Weights of a small mixture-of-experts language model, trained from scratch on English Wikipedia.
Size: 12 layers, vocabulary 5816.
Experts: 6 experts in each of 11 layers, 208 squared leaky ReLU neurons an expert, 1 pick a token.
Below are experts of layer 4 (counted from 0) of a mixture-of-experts language model. Rows are named router (the router's row for the expert), up (a neuron's input weights, with its number), down (a neuron's output weights, with its number) and show model dimensions 0-127. Each number is 128 + 32 x the weight over its row's rms, rounded and kept within 0 to 255.
Before each expert's rows: "comes before" lists some tokens at least twice as common just after its tokens as in all text; "comes after" lists some tokens at least twice as common just before its tokens as in all text. This comes from a sample of Wikipedia text that the model never trained on. Tokens count by the router's weight.

# expert 0
comes before: "-", "\n", "|", "==", "The", "==="
comes after: "\n", ".", "==", ")", " ==", "==="
router [136 104  90 129 135 146 162  75 144 117  68 104 149 199 133  46  67 132  67 119 146 111 124 149  55 136 179 153 143 113 163 189 108 172  96 168 128 129 177 112 177 115 111 150 146 151 147 133 105 124 127 149 115 144 109 104  86  68 125 123 104 159 140  73 176 110 142 154 119 129 103 142  82 197 167 148 198 129  64 101 152 174  96 148 137  69  97 127 150 157 127  90 130 139 122  79  76 141  76 126 154 145 132  86 176 118 125 137 122 137 171 143 129 112 130 107 148 118 107 110 108  71 146  93 149  96  97  96]
up0 [100  91 128 129 159 128  74 110 141  98 150  73 134 132 136 110 115 122 143 112 133 169 158 132 123 107 165 115  83 131 110 109  91 152 118  93 149 145 136 141 163 122  78 109 171 171 137 109 111 164  88 102 126 117 158 128  96 156  70  79 143 221 165  54 107  84 126 123 148  81  95  88 199 134  86 129 157 122 167 132  43 120  76 125 164  84 177 125  94  68 116 135 184  93 140 132 112 138  74 124  93 126 128 127 124 137 112 153  94 100 142  69 111 136  87 140 111  67 113 146 143 207  95  97 170 115 142 150]
down0 [129 115 109 131 149 158 126 142  96 125 113 108  81 120 171 112 137 116 172 128 103 178 104 122  83 162 144  95 146 134 181 128 105 160 142  83 105 125 160 124 173  77 142 156 164  90 148 136 146 159 129  95 145 116 120 109  79  93  61  91 187  91 117 161 147 124 171 146 139 105 123 104  85   6 109 124 132  82 134  93 135 104  84 174 130 115  99 134 137 170 108 156 190 100 160 169 188 140 136 178 136 115 132 165 102 121  98 116  97 155 162 178 102 160 189 164 180 120 166 126 171 205 136  95 112 140 129 148]
up1 [113 198 135  75 127 159 156 121 131 120 170 176  70 147 134 141 141 123 108 130 130 118 115 116 113 103 100 175  72 113  86 159 131 119  83 138 120 108 119 179 141 129 147 132 207 156 131 157 138 162 133  98 124  91  88  54 126 163  68 134 109  99 150  60 107 178 105 141 132 131 167 112 144 138 101 203 133 147 106 129  78 141  95 159 110 123 134  43  97 128 150 170 164 186 151 146 181 109  81 134 126 124 171  84 207 110  93 109 115 116 133 146 126 136 115 198 120 146 173 109 124  92 139 111  90 119  74 146]
down1 [120 144 173  41 121 103 119 110 165 139  65 141 137 111  88 152 171  97 197 102  85 152  91 106  91  58 143  77 114 177 115 144 129 119 147 120 197 177 163 124 139 122  95 164  83 131  51 107 118 155 119 110 163 170 187 152 116 151 158  94 135 146 204 120  80 106 133  73  77 104 105  99 126  71 129 144 153 182 152 121 107 121  79 102 126 136 123 123 144 111 103 128 167 145 176  98 142 117 157 151 140 138 136 117 158 128 173 143 138 151  79  91 115  98 102  70 106 118 152 119 165 121 107 155  79 164 132 114]
up2 [160 177 162 121 189 182 165  93 136 169 107  86 171  93 130 131 150 140 193 113 159 117 145 148 149  93 162 162 138 130 100  81 128 122 115 109 117 121 127 101 168 124 117 185 141 105 117 108  47  83 128 121 136  83  87 122 188 158 134 103 128 146  90 127 106 155  96  83 127  92 113 115  92 144  91 153 152 105 111 150 136 143 134 152  61 159  90 160 129  55  62 146 119 185  78 125 127 105 163  77  99 176  74  89  96 180 142 142 153 131 172 181 145 131 135 124 137 161 190 130 121 100 171 175 112 135  91 125]
down2 [111 105 151 128 107 167  89 115  96 128 203 115 140 177 129 177 106  95 119 106 155  98 134 108 135 180 150 115  83 137 108 101 101  60 143 130  84 128  94 149 133 116  85 117 111 134 131  97 134 147 120  88  64 112 111 146 105 109  63 126 102 111  76 144 185  96 116 103 111 195 136  80 146  30 146 130 167  84 173  69 109 109  63 161 135  76 165 121  89  88 148 158 147 154 142  81  99 113  89 110  98 126 142  84 134  92 119 133 163 100 139 126  90 130 135 176  86 102 164 111 115  71 115  93 103  84 137 148]
up3 [108 125 125 140  98 155  93 119 167 143 118 147 164 146 173 158  86  60 128  65 128 103 142 160  95 115 121 138 164 126 118 137  80 148 108 151 122 146 130  89 139 145 123 127 117 117  67 110  99 106 119 146 146  85  87  99 134  88 174  76  88 100  61  75 103 130 102 102 159 146 114 107  88 140  88 103 182  67  90 158 192 118  92 161 111 178 119  84 170 196 139 174  88 143  79 101 106 128 129  72 162 162  96 138 174 157 147 124 196 124 131 150 165 135 138 124 143 166 188  89 127 108 191 121 159 160 151 139]
down3 [ 83 153 159 122 213 158 158 131 155  96 118 127 164 165 148 125  99  96  75  99 180 120 123  96 140  71 111 143  91 131 118 144 138 118 107 100 128 121  81 136 158 118 112  86 107 152  87 156 121 142 149  95 172 102 155  92 160 124  81 156 127 152 172 140  91 183 147 109 115 158 136 103 132   0 118 120 147 131 138 120 131  76 120 109 112 170 132 124  92 115  91  93 134 169 130  90 107 125 129 133 170 153 118  84 147 122 103 126 143 106  82  59 165 151 123  97 145 102 127  90 157 113  83  89  79 124 109 130]
up4 [149 113 159 172  44 115 101 142 174 121 126 129 169 146 163  97 153 102  74 101 110 122 171 161  46 154 161 125  93 159 180  72 150  88 116  83 149  70 101 138 148  67 183 120 131 149 119 134 148  90  94 132 104 123 122 104  52  87 126 160  98 159  82 147 187 105  83 168  94 126 165 152 122 124 161 147 120 157 101 157 187 143  90 124 147 128 168 149 167 144 114 116 136 118 123 129  66 104 138 103 155 123 146 160 163  95  96 128  89 158 132  65 110 115 101 114 146 161 130 100  77 113 149 130 162  70 129  91]
down4 [ 81 156  93 142 129 156  78 167 143  99  81 182 114 117 115 167 166 121  89 106 113 127 163 127 117 173 174  96 117  91 137  98 148 123  46  96 155 122 115  83 134 138 108 145 134 144  86 137 130 121 158  94 195 157 110 115 115 146 155 178 112 133 128 127  75  83 137 169  70 121 154 153 155  29 102 128 115 105 154 128 163 139 132 106 107 177 146  93 201 103  74 119  94 171 137 194 169  72 135 145 162 125 122 171 103 126 159  96  80 147  98 138 170 132 131 153 104 142 184  62 126 114 106 121  94 162 111 128]
up5 [145 123 174 125 130 132 111 163 107 144 156 111 134 119 189 109 103 117 151  75 155 125 133 116 133 145  71  56 157 109  85 116 148  91 133 129  65  65 188  92 123 125 133 147 139  91 109 128 164 132 120 166 131 136 106 169 155  92 186 100 179 130 110 159 140 152  94 106  93 118  82 126 131 142  85 165 140  58 155 144 122 117 106 123 149 196 126  91  94 135 198  81 158 191  98 133 138 152 183  96 168 166 158 160  41 138 107 150 126  77 151 137 128 199 148  86 115  96 154 136 169 167 100 127 120 101 137 148]
down5 [137 140 123  58 175 138 131  93  70 125 123 132  99 139 182 126 114 167 101 116  79 135 168 133 118 120  96 116 179 100 167 107 145  91 130 102  95 134 128 151 190 137 103 174  75 113  95 104 112 183 103  94 123 135 117 147 125 155 174  90 162 116 120 102  50  93 212 146 103  86 119 125 141 110 146 172  91 135 148 152  99 144 128 145 130 171 136 143 157  62  96 113  91  97 116 182 170  42 146 119 123  69 166 144 112  68 116 141 196 100 114 105 115 120 171  80 132 163 106 135 134 186 169 121 133 141 136 131]
up6 [132 134 198 130 136 148 105 150 109 108 148  96 153 137  75 108 125 181 116 118 133 108  93 126 155 168 225  98 118 112  83 124 163 106 138 134 151 121 170 147 147 133  64 183 113 150  98 164  92  95 101 154 115 205 109 101 134 191 158 146 190 123 108 107 127 136 129 138 169  99  97 179  40 137 168 134 129  98 150 113 155 106 129 133 172 157 126 124 178 190 112 104 178 144 119 110 173 169 159 104 118 164 132 122 146 127 111 138 156 135 149 130 186 126  46 147 175 140 101 131 133 109 111 131 156 194  71 121]
down6 [142 113 162 135 115 146  90 129  52 139  88 113  93 122  99 140 130 133 103 116 140  90 164 132 105 155  91 138  79 139 116  71 129  96  95 117 164  98 139 147 185 127 118 108 126 159 177  90  99  64 164 103  84 160 153 120 155 148 102 141 108 149 153 128 142  79 124  60 127 103  52 177 136  21 107 167 115 170 118 146  95  94 158 133 107 127 148 109 140  71 131 183 151  72 124  88  89 119 106 145 157 113 109 118 132 143 108  76 107  92 128 114 128 120 138 120 102 101 117 128  62  77 184  87 165  80 176 159]
up7 [121 161 109 143  61 105 179 144 122 158 137 137  90 132 145 131 132 133 109 150 149  96 127  47 113 133 113 154  81  66 136 134  85 175  61 138 111 137  87 115 160  99 122 185 133 132 209 131 150 173 112  91 139 194 101 159  96  68 161 177 151 140 127 101 127 145 122 133 104 151 156 129 167 137 108 189 148 136 119  77  95  95 124 150 101 114 108  97 168 211 132 166  96 143 189 154 117  63 142 180 104 129 130  95 175  60 120 138 114 147 130 121 149 129 162 161  82 134 137 155  87 167 101 103 110 116 157 126]
down7 [195 107 102 125  92 108 122 153 118 102  66  92 162  88 151 135  95  98 164 150 128 184  96 108 178 144 136  70 163  98 122 143 126  97 126 179 148  88 134 130 216 112 142 165 183 148 126 154 123 176  61 127 124 159 161 138 162 120 107 143 142 199  83  74 134 116 134  64 174 144  88  79 132 138 161 117 171 147 140  84 135 107 176 119 105 119 144 115 114 108 110  77  86 137 107 128  79  80 122 128 145 131 136 189 172 129 138 149 111 157 152 126 153 176 128 171  72  95 139  69  96 151 130 136 146  96 118  82]
up8 [172  67 150 193 120 135  86 116 148 109 164 173 175 151 161 112 125 128 116 149 103 137 121 158 113 124 142  70 122 133 176 182 111 148 110  67 161 133 125 121 137 171 130 151 114  74 158 136 100 103 147 101 130  99 123  81 159 104 137  53  88  78 121 144  91 131 130 184 127 127 192 156 132 126 123 115 122 117  67 173 101 114 137 136 100 105 142  85 125 127 153 146  93 150 100 125 168 121 148 121  58  66 144 159 114 110 166 138 113 151  65 131  30  94 175 126 131  92  98 150  86 167  91  95 114  91 188 107]
down8 [113  97 167 150 124 142 124 146 151 101 165 136 141 126 101 101 128 129 111  43 143 196  51 119  86  83 165 135 145 101  99 123 104 140 120  92 109 120 104 110 142 112 140 100 131 113 147 113 151 147 120 128 116 147 128 108 102 112 138 147  93 203 172  92 129 206 133 131 128  81 139 178 145   0 117  95  70  84 147 135 144 125  91 115 137 108  74 141 167  96 106 103 156 141  90 131 102 120 163 135  68 106 178 128 131 150 105  96 159 145  95 117 122 114 133 116 109 114 144  95 169 180  77  70 122  97 145 148]
up9 [138 121  78 167 149 162 109 125 135 137  91 109 122 109 155 111  73 181  89 146 168 118 187 142 128  85 137 128  80 119 104  99 166 112 149 188 109 110 190 149  80 141 120 119  62 150 174 204 126 114 138 125 141  91  63 124 121 139 112 133 118 191 161 167 116 125 118 122 137 143  93 145  45 131 161  95 124 110 103 105 142 136 126 134 138 131 201 146 152 158 117 210 114 110 111 131 159 110 119  93 154 104 118  57 173 124 126 132 185 182 118  80 189 124 146 101 111  78  90 160 118 174 134 141 156 133 178 118]
down9 [151 119 136 141 119 203 155 113  81 119 132 179  85 180 165 157 137 202 178 121 145 112 144 133 112 117 112 169 150  74 129  99 139 104 128 103  86 124 153 172 152 110 164 160 119  83  67 135 124 137 179 123 156 142 111 168 144 160 116 144 126 103 147 129 169 166 117 163  92  95 153 107 119  11 140 103  98  59 126 174 153 139 165 158 141 147 119 131 131  97 189 151 145 173  47  95 163 171 117 146 127 115 129  97 152 110 109 108 148 131  88 181 103 139 129 136 134 161 104 154 184 144 139 100 177 112 152 177]
up10 [209 127 158 157 136 145 131 160 111 106 137 134  77 142 118 141 126  95 195 109 172 122 152 115  95 201 144 171 163 132  79 137 125 156 144  93 111 105 161  70 168 117 119 126  88 118 192  90 126 105 161 142 180 117 129 130 166 117 137 124  69 152  92 101 105 149 154  43 149  97 202  99 153 139 168 128 183 151  87 107 160 163  53 142  99 110 168  83 125 109  91 138 160 149 127 108 103 147 179  86 165 112 123 115 156 112 167 154 123 139 148 171 163 136 121  80 150 115 132 125  84 160  88  76 122 129  96 161]
down10 [204 147 156 148 145 175 134 169 140 104 109 170  69 127 185 125 143 136 158 154 106 177 145 140 148 158 136  53 147  96  99  51  98 113 163 182 145 143 125 143 165 131 133 136 162  65 135 134  81 153 104 153 126  80 112 102 134 131 147 106 154 113 110 112  71 129 164 148 120  97 118 141 145 147 159 162 152 149 108 124  92  78 163  98 115  75 110 137 146 183 163 130 157 115 152 197 140 147 168 182 118 180  95 119  79 115  80 174 118 134  85 109 114 130 119 141  70 147 123 135 144 164  94 124 175  90 201  83]
up11 [136  95  25 139  73 114 147 116 147 130  64 147 155 147 136 147 112 152 151 162  70 130  96  91  98 131 124  93 124 150 155 130 126 103 110 156 159  72 110 108 162 107 131 114 119 182 118 112 135 180  85 137 148 147 123 147 118 116 150 151  86 133 113 122  62 144 136 152 106 125 172 137 124 137  82  97  54 129  93 162 134 113 129  90 102  76 105 161 237 197 107 111 122  82 135 101 103 119  73 157 153  52 102 111 176 131 126 103 169 113 126 145 126 102 144 181  64 154 151 144 118 118 167 130 161 115 165 116]
down11 [112 136 124 169 116 204 177 109  93 122  70 131  93 119 163 175  57 147 137 109 104  97 159 116 112 131 125 131 146 121  92 120 133 122 157 130 130 150 132 121 156  64 141  88 102  98 156 120 104 130 178 115 114  64 175 126 110 115 106 175 165 143  82 117 152 180 127 111 154 153 135  86  99  70 138 152 133  95 154 129 141 102 170 171 189 121  98 113 110 139 124 121 119 103  95 168 138 127 144 200 152  95 105 171 169  61 107  94  99 183 159 124 178 138 159 190 137 137  64 121 114 197 156 167 110 142  62 145]
up12 [ 85 112  85 121 164  72 154 150 167 111 121 156 114 104 159 119 112 127 114 112 130 185 179 174  96 181 127  78 216  97 151 117 136 104 160 107 121  99 142  94 136 122 123 182 158 112 144 123 208 135 140 147 120  84 138 136 121  59 162 163 145 102 107 154 183 116 135 128 163 149 139 120 107 132  77 106 131 103  84 118 149 139 136 160 138  93  66 207 152 119 115 138 142 137  57 119 120 123 120 148 183 123 115 180 115 152 117 142 119 110  55 140 130  91 135  92 127 104 127 187  98 153  63  84  87 126 188 169]
down12 [167  96 111 138 164 154 169 126 128 178 153  90 139 110 168  87 131  97 160 129 163 173 155 130 132 139 132 120 189 127 131 140 154 156 149 130 118 141 144 203 144  62 116 160  76 129 115 122 150 163 175  87  93  85 175 147 100 124 162 123 160  83 129  61 164 136 131 136 137 130  71 126 169  23  91 115 141 174 133  82  83 113  79 172 127 152 170 149 145  80 147 181 147 107 135 102 189 145 123 136 115 150 103 139 162 105  88 140 139 168 175 114 148 104 153 125 173 181 124 114 147  60 168 116  88 143 141 114]